{
  "n_layer": 9,
  "init_std_router": 0.0373,
  "n_head": 6,
  "n_kv_head": 6,
  "norm_place": "pre",
  "positions": "rope",
  "tie_embeddings": false,
  "init_std_o": 0.0,
  "lr_head": 0.0211,
  "schedule": "wsd",
  "decay_shape": "pow",
  "seq_len": 512,
  "doc_mask": true
}
Below are experts of layer 2 (counted from 0) of a mixture-of-experts language model. Rows are named router (the router's row for the expert), gate (a neuron's input weights, with its number), up (a neuron's input weights, with its number) and show model dimensions 0-191. Each number is 500 + 50 x the weight over its row's rms, rounded and kept within 0 to 999. Numbers have three digits each.
After each expert's rows: a language model's description of what the expert responds to. This comes from a sample of Wikipedia text that the model never trained on.

# expert 1
router:519520527464520488491463505590488577549436480457586502559454530594477564530514523468519520616527484470368616491475529477502513553466608450524442550543543487521612504499473551425467546535536517516514519427482497555523537565467430463566477442515474512481584497516482588412501423578429465579540523516498503375435502577549549518480593491512462449568551450465561502454493499475541555392549400500492531523478553525497443457584449500552449440470627451527557565467490420484512408493447474461476512521600487489508445564496516549544443434414497479474427506495423469583474440533507515525
gate0:490515503450531523572508536545495636517484444493577575465615452454511559442438530494512453468369519461414481442521459483511454491556486451441546545475544518511421427524379489548455509514485535566468514476481524493482530425488435447395562584427580472545613422595457471542495465489454487525509582522550559519500489432470462544508476546525460503430509457486373614568444514436583367518514448549568450529485495557503548447469462535469490504520454496463448387511528517619451490502486525559436500462483481462490500553483578516490465526427465468502496517489547454401491478490582472458
up0:466401545459457496481500506534486575473507428453463474507480510416483480439528618556490475514481405470527434528493557514502477514552509527461530530455485517345487467493479485485579531487540427413448567582548512563488402447480496485513564464489494500473557492483579409474472491525542394504443469575545557557441444478566411671493441430538487557566431380531486566542495490509451518533515526510505540536471463466627540502496504479604537554558487470511561548604502585493481446440491573421535444468507490475484561544467507527526537469556571540431579561531564506478432462538502559442
gate1:508572494485444461459506542442541500537509537567572442458500534456503460463448439552426481562441440515570436522484479480563480511555429510517602463518556505516493518452520519443576478475517531589500562602525395562478539588489471528492444505605491563433509480475426473460472507489396599522533530456618473476500530598516484544401550396476444489493533523561615478462493527462463417429531557542446455430518557486509553538398485486550538467498519535489467418515448571551530612540509558521542538516514486476556515508393456495569508431550505434511508534532542560653462514456532583504
up1:534499503461459429494541492511485376531438435518464482541515519482526476514481468509520594479447551489410504544560504512502491544543494598524484477417458573438488559530516577522418484499475517506585490530514377537591520476561475499552468495419464472477413556467505525457589491546471569538460487454501558462504438420604574420528630521548480557430487461561481443418569497439525528465553375486560547468575414482406502507539575454524432532463452440536466486471488498490530439586453420499487444442541514544525447576424481547428511513569576454475506474412499594390537460502479531490
Inner and final pieces of proper names and words, such as Sad-la-k, Fres-no, Dun-ain, effect-ive, Span-ish.

# expert 6
router:543488530503521378506553531513466579451536430500478482563522495412494550570488505441544528535455492474431529530558566424558432437490522484522533568529475528488546498514472568433477496464406508572436572501536502505481563589473473610457384543525589486518580509434560547514561530390437462420567551478519447400499480515514473481469558527545433525467534533543454500472531566530507471487491480472551549593544485562491472543432520461517417492526445471538444494530495489408507458465533538423552518434528488413524392474516544516396549450520478487446442502439476506529419527681557479390
gate0:503542549514561508586553527469496559538515478491506474495543485499552501509524567482480433614494541491533525471565526541534475402541512480481494480438533548551488428405495525542558583503522542505490515709541455600496461478477555570462497405479509568466550485521409527542443513542506486554505524540485429507557459497501474559584510494506506527521528465435498494503511346493438480499554584496543430382462569552434514554475569544500497526437498458583619643504489443601578477452457539516519412380438542457558516496482492548521533511465474477506540464505544602466491536577487522525
up0:554430590561450454514557450491474575520486472526448525604480499572548521458476555498459389457505530460560567505499508468527435495556510443445542526523487470599444495372518511443438552491487419500470459497507558515435413469560534576499451478495480511432490521489515526481512467468554404575462451499513459543547468482546454478605530464476595486460497495615441492482581521567568537544536509437410498469479520614500499529386506519511442539457553535554478467605424547502403421514406528542474483518544585550450529406560524497476456616483495507468470629463498555538502413479482461514
gate1:460582601454534506560521445574505475549494556461407568528600457443484433539531490577458472584561436485547491442545601416514538458557548466506516584529429493467594580521495511506501531435546460513458576494571577532518499529536564490456495544549547462593402444498437497482589476537507557453526519535456484519490462510502526495481563566586561346457511502534559500532492537622569492409474556510482469535412445502519514507504519550514494475495391554516514438522483466489532493470531473431491519469508440499535475457438511478462499605566509434577480468508483573399446471478540351533
up1:587449584549503551510481647487528352498521491455511509507483491462379414522528485472504565597489525405515561485524449479487523569595505524585507504503519499470580490517465450581644424417455538506492464499463453530490477439492533470431448558512532626541571508454498447491545475501526505524535510561586507548504410556570403462520467557483446602556548403545448424481490435484482478479462457550485567538511490414613531529555544528391490576521524422502492555575535505479468449513506480519516549541496528526427476566515499506476498479520570434546442582470540453524540486530509471488
Common function words and auxiliaries in running prose, such as was, and, of, in, is, he, be, were.

# expert 3
router:574569559540416412465529508462416537441475507452519528542563505536520458567517518448461568425560477524510413580555496556482459503554544453472472580472495438510510509493519502441537531593553578605452525422529623542442508565469518553354485551535445445500442577393504517443548545492529472524459544496500541493488526550456547510484539512461360454483554450518528446610622444554429496484576574500538513508450415482565547454527463518525533589428511500580452546508536496532571479526477532388552587487520504513436452517546557577523451502433542514498539531503507481551468511449474519460
gate0:535601437578494531449533588437410502527547532512489436475539497532451536452541503543514508483524503436490404625528501462543532503501421420479477481427524471432427527480515530545483558571482524406526454476535478553556603428415556529419479580488478531501512530455485446498605489446461458415563551478459589497441469559503535491499510597569459579579641481561586560546547531570503480494474562405495502531517434463500458471441551489508516602553543513493547505501552537516490547534424535454407508534520557489434469423467595500576516467534520427477480585532536505429483565525437447501
up0:508472564534515604463467457443536527448423490561524512479456538528485457505590375545473441555500509486480483539525447510516567451630436555453551434564462531573438460500516645457545552537552445487477531541508503529483501514493413461563583538496514546557516507465478387575459565494535533482502387466500395530527440445510554468434581482527479548448540555526497519498464482506518422501440546579477425451537488506432471524471456516669520499589558469387539424440487492466450564512485520385513517545480492535498526483519451454579520517471533433523437404505436532498557477458497423532
gate1:590517549472556459475496510571413479497531609562524501590366528539379571546610560503517580445487472418439554508518534547538506542570556576516503462547502519442594474538458425483484410439492527551581540500535415422513491426554541390516525479590550462468559533531512530486427498538530520505555530512510490463490535499423438549605484523504550502457499515581512465513519553459486546585517560540490500494530517481558495522540516550482514499435506496541490453505431526590425467477491485596486426461544529519475541410548437391528595443513525423561384517520554498442437428483514491479
up1:402481371497459497593413557452463501531421398544450470514482450445432555438480562481533407418545495466467509505434546455473563500444545522534423553519525530599491407577529532479567530480504509525469448523546502499457432449550434484590457505445502515467497443478586510406405484471490531511541522528494478521366528572512517391569480503511551496479482518585536609463417551414462529468455500484476492468518554471517503443402477494498458465547539513458579541481524581488449455433549505592559425446456567525483497396457540479511531486438589534468490496484493526456499438524404465579
Short function words inside running prose, especially in, to, a, with, as, at, like moved to, and sentence-initial In.

# expert 13
router:512520530548461458524512598500423486503464395496538522448401493474515515526583473428569543635488556528381580543634511439525558537508552447566502522470586463499524512522474495537525533466373473540510446502512495517534423451389458530480424534559582502451493463467569455433440444464480524490466502521505493516508454518547528526520522546495580470441570397467540520457513554443489518494485541552531466524552528572487520463479394544565470504531507480424496490535430524455477406531488477528498529434436489542574496484512588524396518447446454583493611503437459342571546574486477520493
gate2:579629447439422421491446499570481571483469426416438491447493439519510523384453493469491523486518549533450504558522398540459484528569460570491511480500438478606504506577539452508546530526496499537509531490465431465523455474477423458498480545548490538522497466489515523556486537452440497393474411592470430522475556523515493517459550547551547504515622438479548486550526365539563496406569538530536417523576502477632458465461523579495598528450493508565500529506535505473408455451468520422483514417439581578516442514474459455445405509470492522527527471467548578441507451496518517611
up2:502398536549515484505510507512425484576498478492524540537473549458361496479468453466522472582473559506461498627613504526512414488423530404517467517483559533528489570532494517468466444538533403482441512557544515574440524461589428474457555466494563462411539521568507564529573471511535534484538513530458558533501393474481463482536468494460557515492437401506482493544443464436459515470530458489410525606541404554438417481416533543552480500470479457414481478509494493479479512432553532558485510409539460530450483484520436452607478516367506515385496579517612507451544532408541505428
gate3:583443537505529462507536583547474450582655466583532482560509527523465517471463401491548531446547490460471531434639491526416497483527497426432503455548513518494546480522575529507552494558512511558467521471397533498533574486358480458408576502485439473464492432480451451494525468609491465434409451562482569494419548473474484489469500537575524414520560546510516508531566504437490479489480435521444564611501538540463519441610431457525481435516481415557457483575480493517468462496502494420444481420508478457538441598618456569534491495480505471452531523482511567595507467495509541434
up3:504561393525477512471515447572444501474434455498498488491558576593467527525523523483438462366555427592562611581496576443542434507446467484519529523523477477511525609545539455567478463527472560528399538466469469433463523435414576459484514553540491527454601533513456547498492441458546547457556574535490467458494464453501494553552500514567569436533565504484561427559468536536485461428513522443545527625556475550443390447521492545456484452489448499414458462498488435577499531604516498493549464456535400492440553572565530465450482520573554453440587593512443479451510470505464483483
Closing suffixes of common words, especially plural s, ing, ology, tion, ies, as in ec-ology, fam-il-ies, accord-ing.

# expert 19
router:427554624410492496541471556498521465483449523561545529550508483535525512505474526547478572590577545405507480450543505463607530541465419485485535526424499462503470492465476506462497586473524455469464555516507412534565444466503402542523415431392567582521432518481545541483465561543500548494568520437561536452449528590485388576388568540505427557501547402482418519532545600525496516482535492530460474540480549413545525546455536529522433469510514507480472584454474538504437445519470408503441406452419600460499498525433518527371453465486493488516525517577494447512546497491566553558
gate2:558558564588443494490489533416426493474609568414388408492555494489528519541480589503635400496543533425472550460488585430519539447410459476489550482470505509470543536471514543524517521536537519418584515547481413416442551501480506562547476550545475517513433525510548478408414434555466493543426408530485472477474497506413626523516477507534493512541486446429523513587433461530516535474429460475481477515526582547567503468456464510468521441490573528470549511469475427465466481504512444563448419567511402411450458444530594453422533496522481588568420506488562503507504533536480453491
up2:487483495473414481550509511534522528515430426546523468548494528455520456512481510499425498463522508497535484503502514564550597531547440426541469417475509541408503439429513524533457520495461397623484480510508489512497516531620397592456494423454532495599586455511493510607495545562460518486527609595452573568493501421468458594466590531633411515516485515570429548476573490552524516474466489555467489503429543447530574479517531450530497554504504509539561360477483577533446488543488553519526515436506463550514588555527577480462513512506464471552522485555581527436524579481502647488
gate3:417498437512553506495532386496539464519463524476502472482527512517440542565488521529536536508440461461514435563576446570537464478507437408464511525477498491564533613484631443499503438548519467458517525426509534498469514529599496483499340448488427511460477529468478431476408454477566470467485567503604460493465547583462434489552464585467589452442484422442465536447459558539454468466500534494555520513553479495471513480489561516493513434494506408507470563426540606469463457487486520536559556503487502410444470438560470508543408426373394618538604484566508555480446566505478497488
up3:599474559461477491504430501547556430580423560497467510547577496489497582482484425558576548386519458513447570528619501457499494449503463553528523386502533550533428475499530484443453460470475538484583549510525472478520454414471432502523461399486493537509523496600542504548527529451436443577489529464504361509547550535516539592543611522400515549504439537443568508479523480554528455589468535614499461497548560482484486564421515534492489520394458496548434497469471507447480422463421514463535582524472483462470471463491532561499570447443469491432545455546505518440576459390557439543
Inner syllables of place and personal names, such as Zim-ba-bwe, Decib-el, Paci-f-ic, and number or date pieces in lists.

# expert 5
router:564529557494525485597595536453468577494535450526504561571537511521478529499463522440467512421517506527523400523422524515483543549541552498507416556451556473433502509507501409386558509633491492569412472510561564543500407523511466552496520545455514531581495589408451497485605527453558530507479560485525478460585529513386495555432532524504479500304500489529464458534486491564515403510465599501520505535466469509514464536535550469609506527414436482555440433500493476380548462545477450510479466520495511498477490472409497521507540527443491603470509501456483489514444532489468360480
gate1:599577411443486409415473498515581539459471508535448550431429549495526432492525501465541609498447484585498581500497471540495470561556473432519507637570520532481453482523537543457640554503495496479531450508521431441490546621456518575480464423425527519444439492511447567478466518513499503455474481545484422452582537472458454486530500515498516548521506598518519530472631416468557481521507414490471404414515480465570504538488469529564403440522523542519544496482503559548598521504568478524531524452477519406363435502484550470475540531436544432514460478465425497483482480568516518594
up1:466460626512479575507555562581455460572529541445493547487455506541579566518575461555606460526530387427536436501508443547596433438515463528518474541422593483495485447419451456475579418471481462415456488601608483517426446510563415465476485526574493466400520424565382462468480427556453443506440462534510574520523536500518391463490528516439515558484516454510498438471496426557559484573525497490499500515493526532589504491462531491536558500627533512452462513499538519535478568484534483506382473563510392519577483520576505529533506512553520516566521485446490549518515470477492441460
gate2:447524513546523509462554483490466441474570459459479477533524512510546494492503486519509391484504451476539535471452521518507520508497376458519478483532481365507597469451570509505484605451500417494446467424511475555533473522515425516590560426462540527478540477512521521530502467560480521517466452444544457615468567468473414497463534588460511502467483553569645466522510622531606450503559479442533512552540506559450438654480446506455503502451556494456444380509419525525417371524476566577541498475547459477529459406499509539444421486473464540565524539483448485525405425551521423486
up2:482549579408497492449454488514593563579471481428550495563489512491463491530577435516493581594381451456486446401619477413524485560486424513572508472465487437519419437465463522481510521549483580519496458456569564520477577473462542505516510528527462576421474492601490453515561573518438495527563429582526475564540498438506636523500492497481506503473484480472543623522467460511510423552516467437464486470556608501493554533484491458517540481444490564541464543482615485520508417504491529600408496554443439506487469411594467539475422528440524481545468459435518551494396501437505529501
First pieces of split words after a space or prefix, such as re-ne-wed, f, co, ex, le-tter, fa-shion.

# expert 7
router:489528523453459496573591576392522510524424512570548503567496428508512527535594466385524518498517475433463454522536485486470515443464451504437503508578560473472521535424569528534452468491582541458608532481473581553458449422555537633450525519402584489444534440552555486470518439549531508547454507518478451511448510577440539424440481516418463493469523549516536525523466495477541493471517584557526489515510508522536472607467474527526399458485539521500488545473579496400500537505408530506472463464520479412485331496424548529610558445503462528552555559433478465544497431547466431592
gate0:589444620460553516568545553512458465468577418518493489509483551597386511475479494473533526501479537520445505540455496433454539463500538463537564486522473477486544600490456410563491461503538498493489490511590577510503557452501542493450460382488509499570444463572532496488527544475451532465559417515605443591567441522502529495515504562542502471490430612570496515516455529460536512484390479487512482675470542506497424467474481508561452485502449319494520489603444394506456450473471459416445473413503474450510413534490507533578597470516529440496481548500495497489457535447485457537
up0:444556417507444484451456483456612450573498532525459411457633485532437558540489507537526609496543519505514548573495466525478496483462498517484548511508464483424506517542604476570441507465565582428472530426492456528449456462490438524424454529462549495585622450516437431510465547451444478537482502508501484478450566494564598490459527537456479402469468484483551549467519516481516470544494433497478535551609477584481423482558611528452437456489539453396583607470486483462515527578383495528552514587433516407447494482537518437485494481544544514450404502519493463453478448537406498420
gate1:514494441462459488500573454493432491519500525459514503400459456443538579529509495373498462484428438518498441479550538544490494516463427478469482553595501450464524489462480420465542482482431488507525485504484558516502471527557500455483384561530545517428491491424508519440450450489544556480497530558506469478471458562423457408475398413485590389508559438475511484653518544536446476546535498438498497553548555527380494471539547591575532426539516469456399430490475436545481502436482484393496567588555511482546386600516481477498531416485520507518448526454396436547513452472396469458
up1:566541498467500541559624472500507429440467463550463505485496544571500536520486455513487411516541478477399497503522482577523413536625472491517549389532457498459557457532514509527496527458578576471642523494452484564530523564579497508512539422415484551444560533541501508509509493513390462583452366388547563461562548529507492462494457563445487530468459523434493606509536453490426493463488527485486451525549401568446496478490506436521499540508365513548443517502584533512498543436476462508468569521547461490431423474430460610518478547471492492407491538519550612442504564451529503538
The words of, the, a and an after nouns or prepositions, such as University of, 65 years of age, the land.

# expert 8
router:531452545522518477494471498497465475527477500552451511459493581471574459464472486490485554486518592511451524523529491415483452464502426519530627481504458518464505526514513423457526456486517544554528491536550516520484541489482487511498493588380476559505644451522564476445479582468312649501443491499511511545498508426495555538522510531610515538497506475572483525429547535590407491548495624483522461439576544519557563564507559483454505480522403443535505600398464479501503462583479423513551533526446510522457558422451513536586468496494607487433420526470386491420526487489478448507
gate2:628477454449421480547487611444509390483494575452547468556492433489489585559509516468509482483512555455476582539529515507505506519448447463498453498497577495450496458463513512538556480462534535488482474503466530513390483404518512608568553456481607520527495424496494507504580342533476495504473468474500432416554489425481549500581523566486481567493564482556504525402557428547558538613524503545445483484516484572498467390477495596469483532555502495558538462590555528520495485491455496506550614465527469487405456392447620528473448518556555513518445477538421534439451452521484507423
up2:463448532497490580465445603556513537523584583534552501435471474452501455488491580456468547534549562458493513543541554434482486522391506464604529419496443621498578447529459555498522585508438550482487464511467455532503444502500548503509486510512554370457586487529485494455489526428549521500451497583492370492553415506511560479515471538577510493467606464481438525438586469514439489513496478451456589494530585554550561445490464428417477562503534559449536502582501478530523514619395424592494480540588480548492511461567506447498513439485521475536512510494525599532584555512388536533
gate3:479480384463544554423490556556507437511452436641517416506491557554555489519483474529492492566430513553572517500593487428519495536544469398481482511567436506465499510513502462471540521477546450458563528517490451500532526527526513544506525579478430599565443371466523651523502494447564487441646498542529497507536419445504523434355525505514456432502576574476505546629468510483544441449443491489476502490462492435443501458559457548456430518498528503513536424497529447457560483513463465455545495523468529596496410453624528550478554578600513512525522440465556505536506492506469511503
up3:428491435491463502535484558438535481544548520453511441561499438525402411468579531489522527456420463474411538463550508499468531400457548529505394485529473545559518526581400499503544518559419443432444469475450489561503558536433548584449636513525486510511432394581525472397520439558446523461453573560451428449480485469514584514556475585519541531460610548519512568461508487565453496533542461577457573558543514498517524440593467585418482496438499484438521532487463477478445492507426477454572577551460469591483556478506517574505532534520539521425574487432491420474455541505462533464
Space tokens and short consonant or letter pieces inside names and rare words, such as h in Daehner, Monthly, Samuel.

# expert 12
router:468545535517503481526505457475474518474459509509487448452490509507543498577520520450494636617485555452505441507583459471566522446464506461540532545559476512493516541497607510550476499483518583511427435475609498545484502450374472508523457543520476538482463405499502585465558426489468505461523486495581493544405497504542536471517459557575417581608557491530580460474546527573478584548484536448518515486376451446472678474483501563519520488495458417625469572432441576482540458529444414502520516498506507550546539440478481583380470571438516519474583502576452473514496503532506527449
gate2:501506527566406566470495564465505524505485428589548535525394554493519488549485533493555547425497571496582372563507446531439547546463533427474543423520478623474453570497488462506512479555526461543498459493509480495540474418541470622501614510483513481510482531463634473531557503551490511461489462511499511410452508488464449567557548465455521521490410496496466480546560450474358538555521536476607389412484481527476503493507500497558484499408442502466414496538541545598505551591428454489617486459454591526472515520534490532539562555486474548566490566525516480412495572495409497540
up2:489507444505493475522504535510622583541502483500573511443448445513591391494487486559488576490424502583458502515517536515442508538515561474430492565480533450561516518487512566470458559592546436456522515453533428529485449478490508441486482528475488517626489581581527531479449585521510533432427453539523588557473523417494561439534506547420470442501467505495557520519505483598523496533435474395540503518457454501545568472495505464478533423488484512497585568376608376456600524561462491429577530523492470542520522593494390562467478458486517571480505462533442448520603458575439599489
gate3:543526558449423547521492494416539542465512524514525510403416640571543509491575558458527492530411483494517452463532431541528440480404404560385457393497473430445546471566462578526529430527518495502603539531547556390577475563492569485584501515442566474532511538538485499520444512447511498511505441489490459495436472448495530486449408413452527491514588437466537528482596437565476570469499547548498502392590615515508580516508500491608476403456588505465517438501433581444464573547480504492472472563508509518553443472477504561534490488451515547548531467524481496521422529489518505470
up3:481437513571513474464447533439477544475451446585554520465499395527526488482541512409539395604450471480579520407480520412518480512514492451522461434514443470476457459451465462550458509508525499402505458475546563539469408468542481529534406455535515570520559567617522542569519549590477381405553436445537518431555572545515439538446558529472434572557527543518518501526475468531513431517480586419434504604509562583526544525397508451520480407491577538497452503487395548558535417543541468539494530489454512543608513502468485559429511556494514468550479552566526473483513577456512485517
Final pieces ending a word, above all plural or name-final s, plus ers, ies, ities, as in Jens, comes.

# expert 11
router:513491479429480398540562567516497529483446457535453531549585493588528564610515524428561474446522544526589471547530546479502542434527485521443513457558553456508547578446558415473465528567566577462556510431507594519415410435592556509511469644535423508418516506456500525446539478439496515577505500518517476429501552505513473489520443507483473505478532572409531509623484492519436490485443551469452495450386445556408464491456408568476494520421445480490496440441414485490449480482523535507547474452565405497558571493556481497547451506520571542446576609477501428507445490546492454470
gate1:548520509551413416515502410459520512444474519525422519550510455517512465423495543523540529495565490540533547483561613473471449494549358503480571490568510584486531500527537519526538604569429446507477549564527498494408546516443528507564472606451490486390497551481577490490635526382573488474478498491519499471502545477499605546467519486488593478361540511528524498443435523539570463561510605470509401471543534531504451607417486567418451516556482522492477519421460528487471550538514592495584497430514538462608493475453495452512515494535528530480483537520520462559401432489561502506
up1:507426541497497571455506570537464573482496525486439521444469538452500422545553476490464452514513439478482494565554574486505487470443493525460526486478463585384570549515449559532698461473537574464476485668448485521578447414482450537418456567481480571570487545525527615482449504499558533575524521560463508532539531573502444457469593486513583475517496517470499516518405588480548443484394503530450472494506458485432461533487550475507464531402565488469503546566492504574409434487533534526540522561516572499498528449496454444539527450552531473466486541483417488506539527613390556472
gate2:445496429500436517501483525492397521569451505491398470430522501556472553534525546498565447490469530597581501688504562405523402513508576514480551513409549426499564592517493485504505480523430515456568575524409499481523520511421539419611546492460518519510513586510506591474494503517393453486476482486454519504506578527505377494613495451575449445491463546465500535544449507469480516530460561508582493494518551572498500448508522545582579553531385463483532452465501491585422489461458489490510502448543575469534481496540422476478500440444521508472458484509514342520495529553550473501
up2:537434511511510504462506499537458519509550499484482546533481474428507477433525441539429593520545417515442521465566518519441466549518528416525441448506557420543433491495463548487558521412511524486493538470541444439544539446491483462513555422496507407560567488482538514430565481569500521468536484406538580420483483473467433523503484505543505562452473532539472502562440471487528518603636397506434514485601496538579595470586462542364501458480528543451364457546474479607476464492550576504452398572471350496512502491468561507502501546444563510412521513458499484606480560567487476497
Line breaks, table pipes and divider cells in Wikipedia tables and lists, plus articles such as the and a after line starts.

# expert 14
router:546529620467521553484584445401438509538463583470525484436517497559476586525495519439464528538503591475384535478516497497479461588375548451510551504471535387520568516513499503504528573466467505480597615487574499536479484463531504547502499488548548491541654473443481398523543451610488587577513568419525472465486494586511563433514463585430456560453459525549505529532563574560460476530480505599537440517457495586451501498531482453562484566497524433505463536470479506503470477538496451485458482519486483477457586501438509446535561408553579492454523429481453528517508512512385511585
gate1:597563645516446571527439531470548528598543518502460527544500494449433551581553452483503539484517502553507532422488548551517479514429510458477451548431529503471466422558527512541494528452564536492565496398418495492545474406466559512514508558457544470493529407440508517534533475538460498463525444498491501491524463470508490388480550530552487531554551468443584405525483502485422647382405495524585499438464438600557516501498482551483487568498497583607477473510550463514522461521410457500548517520453429497439485515514575425567530464542428497393478496509411455582580473570434467509
up1:505555519589473474380404535560487494569508520514467476445461482497575589572557399508485451499428505483510486577454485538538609496439504505456543555511365448517566415479487613453564512453445442550480554481493527562430536430484499450481419537488447453516468485506518505439398602516619481517547536561515508486534550566549499462486441524476440449554426517465472428468437533447493625456461562452452517506461503478538477586376579535538513542461557549493458512465385528470529510406474481518478560500459456560622485508522460497445534551455433544482457480467507477515520461464549522511
gate2:494456503485510610556543600452589527555602490538542494479511474576508513488430569512488456506442586593477404448521545549548525495466509437486414465437585514412535571404515509492475467526502556548519531541554444542487513458513465527540562626426443420532478430550533554519516508506475557594538421559489536509537532518587450411526374588471462627537529554478569557464492524492542557440562579579479437418466431506524489497527496484448516512494519497536484496490499489498456484454487467459443473485457459519627470525526473553520575429467567427464421498558575554547512574462515479487
up2:509533492446532477592489542536593570499521486466454475550517505428534518507514481464540499585620527473609449459476541629413457415488462530467469412470551477420453590526501534552524522528634487488521381565482514470471540527454510516474444517544496524454511527531521485534493467543559478514478545584447409542523415475508496565454548531454556377469594408515558485461565376488563402502531480576486531442483397480498505488513524409586450520491528464511473458559528556548519391461435433575498492562449454517485479526483467432514485506466422532507423555437480514552503476547497461428
Closing pieces of words and names, especially in sports and titles, such as ke in Wake, able in table, land.